Experts of a small language model: 37.9M parameters, a variant of Adam for the experts.
Below are experts of layer 2 (counted from 0) of a mixture-of-experts language model. Rows are named router (the router's row for the expert), up (a neuron's input weights, with its number), down (a neuron's output weights, with its number) and show model dimensions 0-159. Each number is 128 + 24 x the weight over its row's rms, rounded and kept within 0 to 255.
Before each expert's rows: "comes after" lists some tokens at least twice as common just before its tokens as in all text; "comes before" lists some tokens at least twice as common just after its tokens as in all text. This comes from a sample of Wikipedia text that the model never trained on. Tokens count by the router's weight.

# expert 165
comes after: "\n", "0", "2", "s", "1", "ed"
comes before: "\n\n", "\n", "C", "5 ", "D", "A"
router [132 107 137 114 180 157  87 172  89 110 161 153 175 118 108  81 157 158 110 108 115 111 148 138 107 130  95 122 106 112 141 124  94 118 154  79 152 110 123 114 127 159 103  86 136 174 178 164 102 115 177 124 127 161 142  93 129 122 107 116 126 106 130  98 160 111 128 105 125 120 119 137 170 142  85 151 120 137  89 147 149 110 166 109 153 168 157 125 152 128 148 114 102 170 148 135  92 152 121  93 108 122 130 134 152 126  94 158 160 143 132 142 160 150  99  92 139 150 112 164 130 117 149 128 112 112 143 122 135  93 137 111 129 119 106 164 120  84 107 127 100 137 107 154 141 145 150 126 160 151 147 136 103  83 118 124 119 144 129 117]
up1 [ 90 144 134 105 100 108 128 101 172 154 152 158 129 135 127 127 134 120 133 131 158 123 158 116 139 182 131 147 100 114 116 123  82 111 175 133 108 138 102 125 120 143  99 121 149 111 117 128 141 150 154 149 140 165  97 103 124  69 178 115  43 155 172 112 133 119 140 121 124 119 122 132 136 112 113 162  90 146 113 133 151 152 123 115 123 114 164 138 161 114 108 122 123 141 123 161 141 157 136 127 115 160 115 128 118 136 167 106 119 155  82 152 143 114 110 130 142 138 104 119 153 111 143 199 123 145 136 117 152 122 120 110 107 119 110 134 104 163 195 123 110 120 130 176 113 135  70  87 152  83 130 119 135 147  99 147 143 155 142 131]
down1 [ 91 162 127 132 131 127 136 121 149  99 136 179 142 150 119 204 120  97 126 122 164 110 123 145 159  76 105  78  99 140 136 111 156 130 120 122 111 138 143 114 105 152 185 178 133 152 122 135 135  94 111 138 175 123 170 161 144 129 144 113 126 117 134  98 108 142 135 173 126  96  88 129 146 120 106 145 110 159 134 125 140 126 116 138 126 120 150  86 106 117 106 163 140 192 121 120 132 111 114 144 126 105 100 134 131 121 150 144 157 151 141 124 117  99 108 134 166 145 111 172 125 123 127 115 131 145  73 145 147 197 144 123 122 105 124 143 101 151 160  80 109 130 110 106 129 122 107  89 142 113 122 160 143 108  90 162 109 118 146 132]
up2 [142  98 171 124 120  50 105 137 130 111 155 134 140 133 114 174 145 105 163 113 109 143 148 134 102 167 125 129 155 136 112 176 141 167  93 124 129 110 147 150 123 123 113 133 112 138 129 113 152 107 128 147 122 125 120 111 108 134 143 131 117  96 117 122 164 187 126 130 124 106 105 153 156 115 133 154 115 109 137 113 143 103 114 116 162 125 131  83 120 155 169 168 132 112 138 156 105 142 186 110 143  90 159 166 161 141 138 111  86 150 186 101 157  98 133 132 137 160 156 118 121 167 100 121  86 119  84 155 132 111  82 148 144 113 125 110 125 119 118 136 109 184 123 122 139 127 157 172 100 131 165 142 151 114 137 124 111 152  99 118]
down2 [152 118 178 150 108 139 116 158 105 108 126 127  96 126 153 160 143 132 124 177 139 134 150 151 120 101 180 166 144 115 124 159 169 156 147 112 118 126 187 136 105 178 143 124 115 158 131 121 159 100 128 112 146 129 109 145 150 156 121  89  73  92 145 125 141 142 142 133 118  84 120 126 129 102 120 149 131  86 143 185  88 106 129  95 162 115 132 101 107 164 119 143 131 107 147 170 157 134 157  92 111  84 111 156 142 102 133 146 101 170 149 105 122 133 112 155 119 147 136 124  99 115 110 128  93 113 132 121 107 106 121 151 111 155 103 143 133 136 172 111 117 147 168 152 147 164  81  97 144 107 127 149 154 118 148 145 154 143 140 116]
up3 [117 171 110 133 114 112 134 122 129 111 169 117 138 144 142 107  90 147 156 170  96 118 200 127 109 183 136 144 110 115 116 131 103 117 183 149 104 143 146 134 124 127 111 140 170  93 139 134 110 115 113 129  99 137 143 130 133 103 128  83  76 121 127 133 152 150 142 105 144 113 141 139 138 133 112 123  95 151 143 146 143 105 100 134 157  99 156 117 121 153  77 155 152 133 118 157 155 118  79 103 112 148 129 151 108  92 183 117  97 178  87 144 146 156  98 132 128 138 134 128  82 115 140 123 115 151  99 173 124 119 141 137 113 140  85 129  91 138 168 100 111 152 138 166  99 130  98 100 108  99 148 142 100 130  94  97 118 128 127 110]
down3 [133 169 120 144 118 159  99 125 131 102 193 181 165 163 158 153 138 123  91 121 149 100 126 132 111 113  82  88 126 118  78 151 119  95 112 123 119 133 118 115 121 182 120 153 154 117 171 127 120  92 129 101 151 133 153 140 169 134 126  86 147 101 151 135 103 124 136 118 151 154  93 156 110 136 148 138  84 133 152 108 141 120 137  97 160 151 146 123 177 119  99 148 112 172 141  94 148 110 131 121 128  89  98 160 136 117 128 165 160 100 166 114 114 120  95 118 155 143 156 163 115 127 112 102 111 143 125 165  86 137 138 147 118 122 119 149  72 120 115  97 119 125  89 107 146 120 117 100 142 109 134 116 103 142  89 121 119 112 101 119]
up4 [151 146 159 110 120 155 119 113 156 161 127 172 137 161 125  97 126 147  91 137 144 124 109 156 118 150 119 149 117 104 109  94 119 156 137 127 106 134 111 131 108 116 119  94  97 157 146 126 159 129 130 148 147 105 109 101 121  82  88 136 122 134 147 129 159 132 185 121 128 110 109 100 171 131  95  95  96 136 111 157 140 117  87 113  67 143 135 124 101 160  74 106 143 132 131 169 152 134 150 106 100 139 101 103 126 136  71 126 140 139  61 137 147 133 128 130 136 150 150 125 180 134 174  96 170 154 137 156 160 114 141 106  95 156 111 141 122 114 135 113 126 112 165 144 163 128 112 107 119 126  59 139 120 115 120 125 161 134 130 136]
down4 [123 174 143 113 145 113 115 103  92 113 131 178 164 166 127 179 139 109 151 166 165  91 110 112 159 105 127 108 130 136  99 120 156  96 172 109 120 117 143 140 116 134 178 196 123 133 126 127 124 127 119 125 150 142 116 156 171 162 135 143 110 131 144 112 132 130 154 165 136  93 101 100 164 130 102 119 124 185 147 103 116 109 109 116  98 108  80  82 121 134 156 152 131 136 127 113 110 104 108 132  94  67  98 141 106 106 125 154 117 115 148 143  85 116  92 126 150 146 139 169 148 145 136 120 151 115  93 125 137 165 141 137 136 114 136 120 151 164 138  92 114 124  99 133 137 137 114  74 166 122 146 147 166 122 111 137 121 129 152 148]
up5 [115 172 131 123 125 121 130 125 139 126 124 112 145 133 165 120 179 119 125 151 168 139 142 138 136 106 143 143 124 121 124 107 127  69  36 124 114 144 105 173 113 126 184 144 123 165 118 122 126 128 144 128 159 143 165 142 112 125 111 120 160 147 153 116  64 130 115  93 122 139 131 117 122 139 133  84 125 134  87 145  99 153 121 107  99 144  96 101 143 134 203 119 118 140 143 118 167 165 135 103 146 147 106 104 137 117 175 131 127 125 134 103 135 112  97 107 131 131 143 132 136 141  81 184 116 139 139 147 127 121 125 135 108  75 130 137 141 135 107 112 131  90  74  99 164 135 105 117 172 142  91 106 100 120 127 148 127 134 141 121]
down5 [ 91 125 104 167 120 123 135 158  93 104  96 122 162 161 165 129 172 128 146 136 142 136 119 139 169 121 137 160 122 124 108 122 143 135 135  97 139  99 170 131 131 134 144 157 170 132 121  61 105 142 118 200 134 125 135  94 138 152 145 119 151  95  88 110  87 111 101 110 127  90 115 113 164 144 114 148 133 171 117 176  90  94  94 118 106 117 136  92 129 137 153  85 133 159 136 106 142 152 108 111 105 157 109 132 154 137 169 105 132 159 111 142 126 125 149 123 163 179 127 143 118  99 104 124 186 109 139 108 134 130 133 136 115 120 118 143 130 128 139  95  94 112 138 167 131 144 104  98 143 122  99 157 175 118 129 143 109 161 124 131]
up6 [142  78 141 150 138 124 150 122 113 127  63 152 113 128 112 115 101 117  94 159 152 130 116 144 136 137 124 148 108  96 116 141 114 134 178 134 117 132 136 129 142 149 121 111  72 121 135 118 115 127 133 101 145 107 120 126 187 102 129 130 142 143 102 165 131 137 133  88 135 127 131 153 106 116 119 102 105 112 118 142 151 174 105 156 130 151 121 153 118 147 102  93 108 133  87 121 101  96 140 110 120 133 154 155 167 126 133 155 134 118 142 162  79 116 134  96 133 113 158 126 171 115 170  84 174 193 119 117 114 131 154 144 111 164 125 139 121 132 177 184  92 104 123 148 157 108 138 149 124 102 154 125 109 124 165 129 165 179 103 167]
down6 [106 109 109  68 191 152  93  60 121 108 143 116 111 124 111  97 124 157 124 148 139 143  79 122 137 135 134  82 128 155 118 135 130 111 115 131 115 158 118 136  94 139 108 116 121 152 132 161 130 145 127 100 160 162 144 182 103 168 120 126 139 133 125 148 106  93 143  88 151 135 146 150 125 160 163 120 102 113  76 135 171 102 110 120  73 146 107 178 139  93 145 148 162 117  82  99 122 113 155 146 145 150 147  97 117  91 129 193 128  92 107 129 125 124 145 124  97 100 136 128 102 132 141 136 103 142 134 118 144 114 117 155  84 130 142 120 134 125 106 103 118 129 135 103 132 125 135 151 166 137 147 130 107 107 137 103 125 113  86 144]
up7 [170 114  87 133  93  77 116 151  88 127 120 135 153 141 131 139 179 156 118 127 106 134  65 151 116  82 135 153 134 114 117  95 128 195 142 122 120 109 102 105 132 134 139 129 150 158 144 147 144 141 149 139 171 130 133 148 111 160 108 153 141 114 143 128 118 138 127 181 126 161 118 130 105 127 122 100 135  99 159 153  96 124 137 141 138  84 184 149 121  89 125 104 154 133 153 158 107 134 174 149 125 167 195 130 130 141 147 142 144 132 133 141 122 146 114 152 121 138 115 115 152 133 126 117 150 117 141 125 155 126 135 100 141 162 120 143 107  82 128  97 119 168 140  53 160 120 136 139 131 134 129 108 167 117 142 110 122 139 177 154]
down7 [ 95 181 142 129 149 121 141 133  76 126  85 164 160 134  93 153 149 133 101 133 170 117 128 126 194 140 105 116 147 133 113 120 180 121 140 101 111  83 161 136 111 145 110 136 148 153 149 102 180 105 158 184 159 150  98 140 156 157 158 132  81  86 172 134 134 122 146 112 113 117  92 164 133 111 113 133 120 133 155 121  87  95 149  81  83 142 137 116 126 154 115 130 113 150 142 137  98 103 105 148 110 133 119 128 114 106 148 132 140 122 139 149 159 125 151 139 193 166 129 138 138 117 121 122 153 127 129 109 129 104 156 131 108 159 115 141 117 134 109  92  89 147 132 155 121 159 125 136 152 131 125 146 177 126 134 134  98 133 144 123]
up8 [159 146 158 165 168 133 116 126 102 112 138 133 123 138 123 158 154 147 134 129  71 137 134 114 120 131 133 124 143 154 118 195 181 105 119 115 131 131 130 146 113 106 127 137 115 152 103 121 165 117 134 157 113 145 105 118  96 132 146 136 145  91 132 124 146 131 124 143 124 104 152 121 143 101 134 165  97 130 102 111 101 104 130 134 130 140 148  97 124 137 161 178 103  86 106 109  92 151 111 146 147 136 170 154 158  99 182 108 131 130 156 102 186 136 145 141 165 113 106 142 156 173  98 129 155 126 101 109 147  83 120 134 150  63 141  85 151 131 110 148 112 156 168  92 142 132 114 147 146 107 178 151 161 122 133 156 121 129 157 105]
down8 [155 121 150 156 103 117 117 131 105 114 127 107 116 151 139 167 121 136 123 143 121 124 169 143 112  97 172 167 165 130  94 145 173 159 151 100  71 141 150 193 138 144 120 126 142 139 130 105 158 131 125 153  84 109 119 157 132 146 163 125 112  76 128 155 171 156 126 145 102 101 120 147 142 122 114 166 153  82 139 141 114 143 114 111 113 131 154  90 117 146 156 156 116 114 121 169 120 136 168 128 149 102 168 170 154  80 141 131 125 129 125 136 131 142 110 118 126 173 136 112 107 106 161 134 147 101 147  75 174  77  96 122 120 144 122 132 142 108 120  88 144 145 142 140 162 138  94 101 138 103 133 138 157 135 130 155 139 135 162 135]
up9 [172 128  87 186 137 129 103 156 159 110 139 129 139 146 150  98 122 166 123 100 106 111 155 155 101 152 113 128 120 116 129 121 105  75 127 123 129 122 164 119 117 120 143  91 131 142 145 130 111 101 101 130 105 141 147 120 113 103 116  86 103  68 108 152 126 110 137  97 167 136 166 141 153 114 135 136  89 157 159 100 102 147 132 121 141 155 121 150  98  87 117 136 122 137 114 119 155 110  80 119  89 122 126 109 129 113 156 156 132 168  61 150 166 156 146 147 148 141 101 144 125 101  74 121  97 120 135 104 149 122 117 172  91 150 109 127 108 140  83 138 134 137 109 114 119 130 103 141 101 132  69 142 143 119 103 159 115 141 156  96]
down9 [ 79 140 130 125 125 100 108 128 141 116 111 137 169 175  79 152 161  76  99 124 151 180 163 139 156 147  85 138  89 106  87 147 160 119  98  92 124 148 149 133 127 162 142 124 137 152 141 132 141 124 142 177 159 103 145 127 113 146 115 129 149 112 142 144 162 120 130  98 153  83 134 139 126 140 116 118 133 154 122 100 111 130 150  92 137 140 182 148 115 145 110 125 137 156 119 146 135 109 102 114 117 122 106  96 126 126 168 128 153 120 167 136 109 151 138 161 168 154 147 171 119 106  87 115 106 128 122 110 130 102 164 122 107 132 122 177  83 118  95  82  72 154 103 121 107 123 153 127 136 125 110 165 127 135 104 142  98 132 153 113]
up10 [117 177 136 116 168 132 137 122 128 118 114 128 117 133 147 144 113 120 128 107 115  77 125 104 104  92 115 156  89 129 107 120 108 127 133 125 155 103 145 125 130 147 112 108 133  90 133 139 127 112 148 117 137  88 120 129  90 133 152 106  97 131 128 111 155 109 107 182 127  61 106 110 151 109 159 101 141 177 118 100 146  91 137 127 120  89 120 150  96  94 138 184  74 132 138 118 133  97  98 142 130 122 124 157 136 156 108 110 146 127 140 128 149 100 166 135 156 110  96 130 101 119 118 137 146  80 143 170 120 142 126 155 144  82 158 112  88  96 106 158 141  97 164 147 121 107 149 152  51 141 120 120 120 100 125 148  86 109 123 111]
down10 [ 81 160 121  55 144 127 123 139 129 110 128 128 123 139 180 133 143 151 127 136 140 122 145 120  88 121 104 176 139  73 130  98 109 140 131  65  93 170 119  98 139 155 161  73 138 115 104 125 105 149 155 132 106  98 114  79 160 106 105 110 124 108 135 122 142 138 153 133 106 111  98 151 138 120 130 136 159 154 131 172 169 108  94 150 127 115 160 152 148 123 187  97 142 121 166 158 141 130 113 138 153 131 130 134 145 140 137 132 138 106 149 136 135  82 137 132 104 163 122 105 132  80  98 114 114 130 130 102 123 136 131 126 107 118 142  97 129  90 160 158 142 111 124 137 175 124 130 134 131 147 104 133  93 136 177 179 133 135 111 129]
up11 [125  97 173 116 124 150 104  87 128 114 127 110 140 132 120 153 120 107 130 180 135 127 126 121 116 183 122 124 117 129  84 116 111 133 119 151 118  96  72  93 143 133 112 124 107  98 125  70 118  76 112 107 135 156 132 118 150 123 128 136 128 170 103 120 134 116 117 130  86 134 171 112 157 108 137 113 167 110  95  89 154 142  93 121 138  99 141 114 123 108  98 170 151 131 138 111 132 118 109 126 148  75 119 151 140 120 119 141 128  86 145 153 126 123 137 151 128  90 172 121 116 137 136 124 117 129 143 148  68 115 101 128 118 145  87 152 137  96 185 162 103 144 126 104  97 155 157 141 171 191 128 167 102 137 129 122 134  95 114 104]
down11 [151  92 130  72 165 153 144 109 163 128 138  94 152 123 137 113 111 138 139 128 147 117 146 140 141 177 125 118 118 152 107 130  87 176 115 156 128 102 108 115 156 145 129  91  94 148 151 140 139  98 126 115 120 188 145 128 121 110 106 141 133 152  84 115 126 131 123 125  99 150 137 115 105 129 140 137 157 104 117 112 153 134 138 134 132 104 156 147 143 146 103 148 146 122 119 107 126 136 125 108 175 125 122 131 125 128 130 170 154  97  78 169 145  75 154 113  96 118  66 111 127 128 131 125 103 126 114 119 139 125  67 154 106 111 109 130 135 128 160 108 121 119  91 112 149 166 117 164 115 106  98 124 113 113 117  60 163 142  51 133]
up12 [109 109 142 149 122  95 107 150 114  97 126 111 146 117 120 148 145 130 108  95 128 113 114  96 126  71  88 134 116 140 142 174 123 154 120 106 129 122 137 131 123 160  85 159 135  93 133 125 144 106 123 140 135 153 161 172 111 140 175 124 122 128 154 105 121 115 111 115 156  67 143 158 100  75 119 173 171 159  85 138 180 114 143 153 120 162  86 118 154 134 154 124 140 138 156  85  89 139 122 118 121  90 136 166  80 120 186  68 113 144 160 137 158 143 128 126 131 156 139 169 103 138 126 134 124 130 121 126 143 118 128 117 130 116 160 114 119 112 162 100 127 113 134 102 138 137  71 117 125 142 160 143 131 111 156 148 116 109 142 112]
down12 [181 153 176 157 122 127 151 149 125 107 110 107 126 122 108 184 105 121 127 121 126 119 141 125 128 120 135 113 157 113 105 162 157 164 132  84 106 114 163 154 110 151 111 139 128 138 182  99 137 144 129 178 147 148 130 149 135 142 135 130 106  86 156 104 108 136 135 113 118 140 118 170 138  73 113 104 159 137 109 175  97  96 103  91 141 137 175 106 138 165 145 114 155 157 172 120  95 150 159 118 131  93 111 163 167 108 137 170 148 134 117 154 187 129 163 107 152 142 113 133 107 115 136 137 156 127 147  96 142  75  99 151 102 148 125 124 134 140 136 129 124 138 138 122 170 125 100  90 152 113 113 136 169 148 122 138 130 134 115 115]
up13 [143 148 131 117 140 142  99  94 158 167 158 131 121 130 129 100 112 148  97 138 164 135 150 137 115 113 158 151 146 102  99  95 152 197 130 136 105 153 110 132 138 107 146 126 140 136 125 131 115 138 118 136 107 126 118 130 113 107 148 152  90  92 144 113 153 159 172 143 113 103 134  93 165 141 105 159 101 126 128 180 133 127  65 130 109  87 122 104 124 168 112 139 168 124 133 165 113 118 103 114  85  89 123 132 123 135 109 141 184 132 107 163 158 123  93 125 142 128 114 157 143 119 162 109 147 178 159 156 181 109 117 129 111 156 104 144 135 141 171 114 128 102 126 128 160 143 127 142 140 108  66 124  90 120 114 125 154 118 176 140]
down13 [133 166 139  94 131 132 129 138  92 123 164 161 148 159 126 147 132 133 133 159 161 109 139 125 153 107 123 120 141 136 130 112 151 113 159 114 115 108 122 144 115 148 172 168 143 166 173 147  90 152 141 164 125 115 130 126 170 132 131 132  86 116 132 146 112 143 154 159 120 130  92  93 130 110 101 115  87 174 125 117 139 109 167 119 110 110  88 109 139 106 136 141 121 128 126 119 135 145 115 130 125  75 120 148  99  81 163 133  79 131 138 130  89 133 129 119 123 168 141 150 159 111 142 108 143 111 119 141 122 175 102 124 122 104 158 137 188 171 119 113 126 123 129 123 155 172 117  77 161 105 152 138 182 141  81 184 149 107 142 156]
up14 [137  66 123 124 118 107 145 122 151 114 110 161 145 128 110 116 125 141 145 137 110 102 172 152 155 124 116 139 117 107 120  98 121 143 158 142 111 122  95 147 120 105 132 125 122 142 137  72  95 175 140  89 131 134 100 115 149 188 166 192 122  97 141 114  94  98 173 137 116  92 110 133 127 117 107 126  98 146 117 112 121 129 141 117 127 131 145 141 123 140 123 146 126 116 148 184 177 144 117 123 144 103  92 118  99 123 124 121 149 156 123 167 101 143 143 141 128 133 183  72 109 139 118 129  98 119 127  88 124 138 144 100 127 161 103 121 141  75 139 119 112 109 120 120 116  66 142  71 174 121  90 153 129 163 130 102 148 142 143 116]
down14 [136 149 114 118 116 139 112  97 159 145 142 176 149 197 126 126 155 122  93 121 171 158 113 139 148 125 144 109 133  83 108 145 182 155 138 139 142 134 154 143 115 124 148 139  98 185 161 138 117 141 114 169 158 127 120 123 135 118 119 108  93  82 151 143 128 138 181 163 110 138  98 138 145  81  95 136 142 134 118 117 121  94 147 142 136 125 129 120 135 127 137 107 113 121 132 129 121 109 139 100 141 100 131 143 113 162 154 113 167 116 173 151 113 135 124 110 150 141 103 165 126  83 113 120 141  91 154 117 114 176 117 106  69 121 138 132 104 142 143  95  86 144 104 134 112 169  96 164 169 117 157 126 160 111  85 164 107 115 146 117]
up15 [152  71 105 160  81 115 111 140 111 122 132  95 111 115 186 102 136 108 158 129 115 129 135 116 134 128 126 137 113 125  86 107 169 148 150 142 124 134 110 115 118 131 144 115 139 166 136 135 148 186 125 152  98 135 114 117 131  74 153 114 102  82 118 110 111 107 138 154 150 139 108 168 168 156 148 140  79 116 147 115 151 142 130 124 107 121 137 156  86 151 142 101 118 139 117 112 100 156 163  90 107  96 143 143 130 157  89 128  83 103  68 155 142 116 131 120 136 140  95 130 104 132 155 114 122 124 134 149 137 148 139 161 151 101 112 116 141 145  80 144 145 132 127 185  98 103 161 175 177 126 100 116 144 131 130 107 105 133 155 106]
down15 [157 139 122 129  83 120 126 164 103 131 123  93 124 114 131 101 149 107 107 153 159 118 110 128 128 143 121 114 128 145 148 143 156 163  86 104  95 121 143 132 170 133  84 140 123 136 156 108 137 111 165 115 128  95 105 104 132 127 121 111 138 125 107 175 147  91 119 153 129 160 105 164 149 172 158 132 115 101 171 148 129 171 141 111 116 149 155 108 115 103 159 129 141 136  96 139 170 148 111 114 168 130 103 112 139 117  88 131  72 106 153 142 126 109 131 135 101 117 117 135 113 128 150 166  87 119 152 123 167 119 153 113 184 108 121 135 126 160  84 124 189 128 132 157  70 115 110  91 169 121 124 158 142 120 130 156  91 154 161 123]
up16 [148 126 112 134 133 153 116 134 138  99 121 111 112 107 175 106 135 156 130 112  94 113 110 138 135 104 124 151 147 162  82 164 134 171 171 164 127 131 171 151 151 116 122 151 109 151 107  98 104 104 117 107  95 159 141 123 149 159  82 131 102  98 135 137 161  72 177 144 116 122 163 101 146  97 154 116 124 123 113 116 119 120 107 148 153 133 101 119 115 106 100 135 107 115 141 115 119 136 122 128 142 159 125 141 158  88 137 133 111 101  96 135 130 167 112 110  91 160 112 141 153 183 165  52 149  81  93 105 139 106  97 104 128 118 145 102 153 148 129 135 175 168 134 123  84 138 163 150 121 144 122 129 127 144 143 111 118 153 119 152]
down16 [139 130 137 154 109 117 104 129 102 121 141 118 121 162 156 159 157 141 108 136  81 126 139 147 137 140 125 198 152 190 123 132  98 159 102 127  98  97  95 161  88 111  85 118 170 143 137  96 148 123 158 148 101 124 113 147 112 162 131 130 121 151 123 109 154  85 117 131 123 148 143 138 133 124 155 117 126 123 115 139 141 112  97 182 108 128  89 140 106 110 127  82 130 145 106  92 148 121 113 129 135 118 150 122 148  76  86 138 102  88 130 122 126 142 131 125 106 141 109 127 113 156 138  93 158  81 131  96 145  89  59 115 152 133 167 112 134 123 112 113 168 179 152 117 120 116 117 138 105 120  98  87 139 105 143 162 123 132 130 162]
up17 [119  98 146 117 115 145 104 106 134 175 149 139 127 139 125 140 122 132 109 138 139 165 145  84 133 131 107  92 142 166 118 167 101 114  61 128 127  83 155  83 148 120 107 107 133  95 102 152 116 117 134 115 123 136 140 142 130 135 156 146 133 174 137 101 163 169 129 163  68 103 134  99 125 123 135 129 151 121 114 102 137 107 120 116 139 116 145 122 154 154  59 173 109 118  94 119 111 114  92 131 112  70 136 139 113 105 132 145 142  98 146 160 108 131 115 147 138 110  68 149 198 114 102 149 134 163 131 113 112 156 124 137 108 133 110 144 133 168 158 134 139 152 108 157 114 169 130 149 118 116 135 139  92 125 101 133 155 106  97 118]
down17 [102  92 131  96 168 189 125 107 154 130 108 144 133 141 136 134 125 101 121 133 148 146 148 108 127 194  99 133 159 131  83 166 119 178 125 108 126 146 111 125 111 152 143 110 123 129 106 144 144 124 144 118 146 146 112 111  93 104 110 123 147  80 126  87 107 164 135  98 125 165 140  68 111 131 112 133 139 132 125  72 128 121 149  81 128 108 135 100 177  93 120 141 161 143  82  80 146 137 167 127 151 141 113 154 139 118 135 145 149 156 138 145 125 110 129 121  86  95  90 102 139 124  85 125  98 132 150 105 121 131 123 135 126 163 141 134 110 134 123  65 142 115  85 122 151 114 151 146 124 151 144 119  73 115 104 121 147 124 101 125]
up18 [142 105 140 111 108 115  95 122 123 141 111 133 128  80  97 103 121  96 108 133 183 134 157  93 149 138 144 100 121 112 118 141 119 132 140 132 104 136  78 117 134 164 106  91  73 105 136 108 138 101 161 117 172 169 143  98 132 119 160 166 112 161 106 118  96 115 134 128 112 151 151 136 159 102 115 119 120  73 129 115 142 190  97 140  96 163 104 137 164 131 132 104 120 125  92 133 110 124 137 135 134  74 128 154 162 158 123 115 122 127 123 144 105  69 136 114 115  95 180 114 148 126 144 123 147 151  81 159  95 102 126 138 169 124  95 153 142 116 150 163  89 130 113 141 149 117 147 146 152 137 118 104 126 123 106 122 133 123  82 148]
down18 [123 142 101  71 197 109  99  76 118 142 101 127 190 122 126  99 110 132 121 128 130 164 125 105 150 163  95  83  95 107 163 125 118 143 116 148 139 133  92 156  87 135 108  69 108 121 126 149 119 146 133 139 159 166 177 147 144 129 115 114 118 159 139 135 114 123 107 125 135 110 155 138 103 123 136 136 100 132  94 130 153  99 149 147 125 143 118 178 118 171 124  98 112 120 109 113 112 127 130 126 136 141 167 102 134 120 138 171 145 109 124 134 124 101 152 126 103  80 140 103 134 133 155 127 113 112  92 114 122 109 121 189  84 122 150 120 119 127  88 137 117 102 123 123 137 128 120 152 179 124 135 112 104 102 156 100 183 131  95 122]
up19 [148  70  70 142 146 136 112 102 170 139 167 103  89  91 127 156  96 164 144 104 134 166 174 116 158 152 149 146 117 165  81  96 147 153 143 126 130  92 133 123 123 155 143 148 118 120 101 123 136 141 140 165 114 153 131 145 190 121 166 112 138 112  77 100 129 119 141 116  99 108 122 148 141 107 120 115 132 101 159 137 161 146 137 165 155 117 127 170 132 159 148  94 156 133 128 122 103 123 101 149 167  81 127  93 161 127 108 138 147 125 120 140 144 155 147 103  88 135 138 133 110 118 156 114 140 150 122 130 146 128 139 126 166 117 125 125 128 129 141 150 181 163 131 174 113 125  97 156 139  96 119 113 171 141 130 126 157 119 114 161]
down19 [117 126 146 151  88 110 145 124 121 138 144  93 119 136 173 161  95 149 117 134 129 115 148 144  89 115 115 125  90 145 114 104 127 195  83  96 153 125 109 169 142 106 113 136 114 112 126  98 147 121 144 138  74 112  80 113 118 139 137 114 127 140  86 135 175 121 152 140 138 116 138 127 148 128 142 159  86  78 119 142 150 180 116 161 127 123 144 117  92 130 159 137  92 135  90 127 145 132 177 100 124  89 159 117 144  86 132  96  76 137 163 167 111 115  98 122 117 142 151 142 118 143 150 142 110 116 115 102 121  98 100 125 142 104 121 103 167 139  86 134 181 113 144 139 131 148  95 112 142 175 125 134 134 126 117 160 128 109 154 148]
up20 [126 133 101 138 159 134 157  96 135 106 118 159 101 152 179 131  94 115 115 119 150 108 136 149 169 139 116  90 135 134 105 117 123 148 150 117 131 114 133 132 141 110  91 145 135 105 142 152 158 144 118 134  76  99 114  97 116  88 159 100 181  91 130 145 145 132 124  63 160 161 130 116 115 127 101 101 161 137 178 136 121 122 149 113 145  93 137 148  95 121  75 114  81 104 158 101 122 129 127 106 136 111 145 124 122 107 122 152 153 170 102 132 160 142 162 110 112  79 164 136  95 133 116  67 134 111 160 116 145  87 134 130 151 130 142 135 114 145 112 163 107 152 165 161 156 108 122 106 103 138 159 105 123 122 121 117 159  90 137 144]
down20 [188 106 116  76 126 137 114  91 102 103 101 111 112  99 126 123  92 138 111 114 133 135 122 126 181 118  96 135 123 133 127 116  95 139 114 106 147 136 147 164 160  84 133 154 128 132 142  75 116 148 122 144  81 104 106 112 135 107 112  88 130 141  78 134 105  96 132 113 106 126 126 135  95 136 121 125 123 139 138 138 121 158  88 151 122 124 115 123 137 141 119 118 127 107 109  93 126 141 110 138 159 139 145 115  72 131 101  64 132 137 118 157 175 149 132 103 112 120 150 124 139 184 104 140 111  94 154 100 108  75 154 132 149 174 155 132  77 126 102 158 181 128 151 138 121 130 133 127 120 176 147  80 147 120 127 104 149 120 117 147]
up21 [127  78 139 163  73 126 154 131 156 117 145 106 121 128  63  88 101 151 123 103 149 107 159 144 131 132  94 159  95 151 156 144 129  93 138 120 137 156 146  96 115 124 115  93 112  74 154 142 108 108  99 123 123 115 112 142 117 119 103 148  58 139  98 114 117 102 176 124 149 124 118 128 122  82 112 135 122 164 125 138 152 140 121 113 134 135  84 129  93 145 117 111 159 114 135 107 123 122 131  97  97 100  88 104  93 131 113 128 101 156  95 146 153 157 175 148 144 142 167 138  82 119 152 115 143 130 132 142 116 116 123 127 108 154 111 137  78 150 137 125 138 105  97 174 118 134  92 101 123 155 103 148 117 104  85 139 152 134 125 106]
down21 [171 192 156 120 115 128 116 135 172 117 144 135 159 163 132 151 109 111 113 155 151  93 147  95 132 144  86 113 134 104  81 144 111 126 107  90 151 178 155 142 103 167 137 155 120 100 145 145 137 113 132 144 132 118 153 113 132 101 118 132 123 106 209 117 151 119 170 155 166  95 123 137 151 112 126 121 122 169 113 129 127 108  96 124 170 143 138  97 142 133 137 154 168 116 130 127  91 105 154 121 118  74 110 155 127 125  93 156 138 105 131 147 101 115 117  96 142 165 135 169 134 129 153 125 112 124 135 139 156 124 148 160 156 103  98 158 136 135 134 126 113 123 104 107 135 122 144  69 180 162 136 136 123 146 126 151 105 151 126  93]
up22 [174 118  93 115 108 141 144 142 104 152 115 109 135 124 141 119  87 161 141  81 162 118 140 131 150 139 156  86 178 102 158  92 144 110 117 118 155 172 140 148 109 143 173 125 105 151  94 142 125 160 140 138  71 143 149 125 138 127 152 120 111 132 125 154 137 130 122 122 120 153  93  75 108 102  98 140  94  94 139 132 131 126 133 140 164 157 128 150 115 142 117 109 127 101 146 119 156 143 106 140 153 126  97 137  97 106 127 123 110 179 119 142  79 133 101 181 127 120 117 150  94 123 162 135 151 131 135 119 135 142  49 130  82 113 129 119 152 106 157 125 126 116 111 121 111 162 114  91 117 130 167  94  94 125 113  92 115  82 107 119]
down22 [141 139  73  89 149 148  80  95  73 120 137 140 118 137 101 170  89 159 142 125 121 117 115 160 163 126 140 104 139  60 153 190 122 105 151 160 107 126 123 180 103 130 131 135 125 137 123 138  89  90  96 139 129 124 142 156 125 130 183 117 128 134  95 105 113 138  72 126 118 184 144 102 102  93  89  98 162 149 128 128 148 122 118 154 135 131 132 146 133 131 117 130 146 101 152 106 168 137 116 117 135 111 124 173 151 145 109 133  94 126 168  80 128  87 102 122 100 133 155 148 107  99 149 140 137 103 118 126 149 107 110 116  90 110 128 120 105 162 137 110 154 122 120  94 116 141 127 139 128 122 164 122 112 116 145 137 133 107 142 148]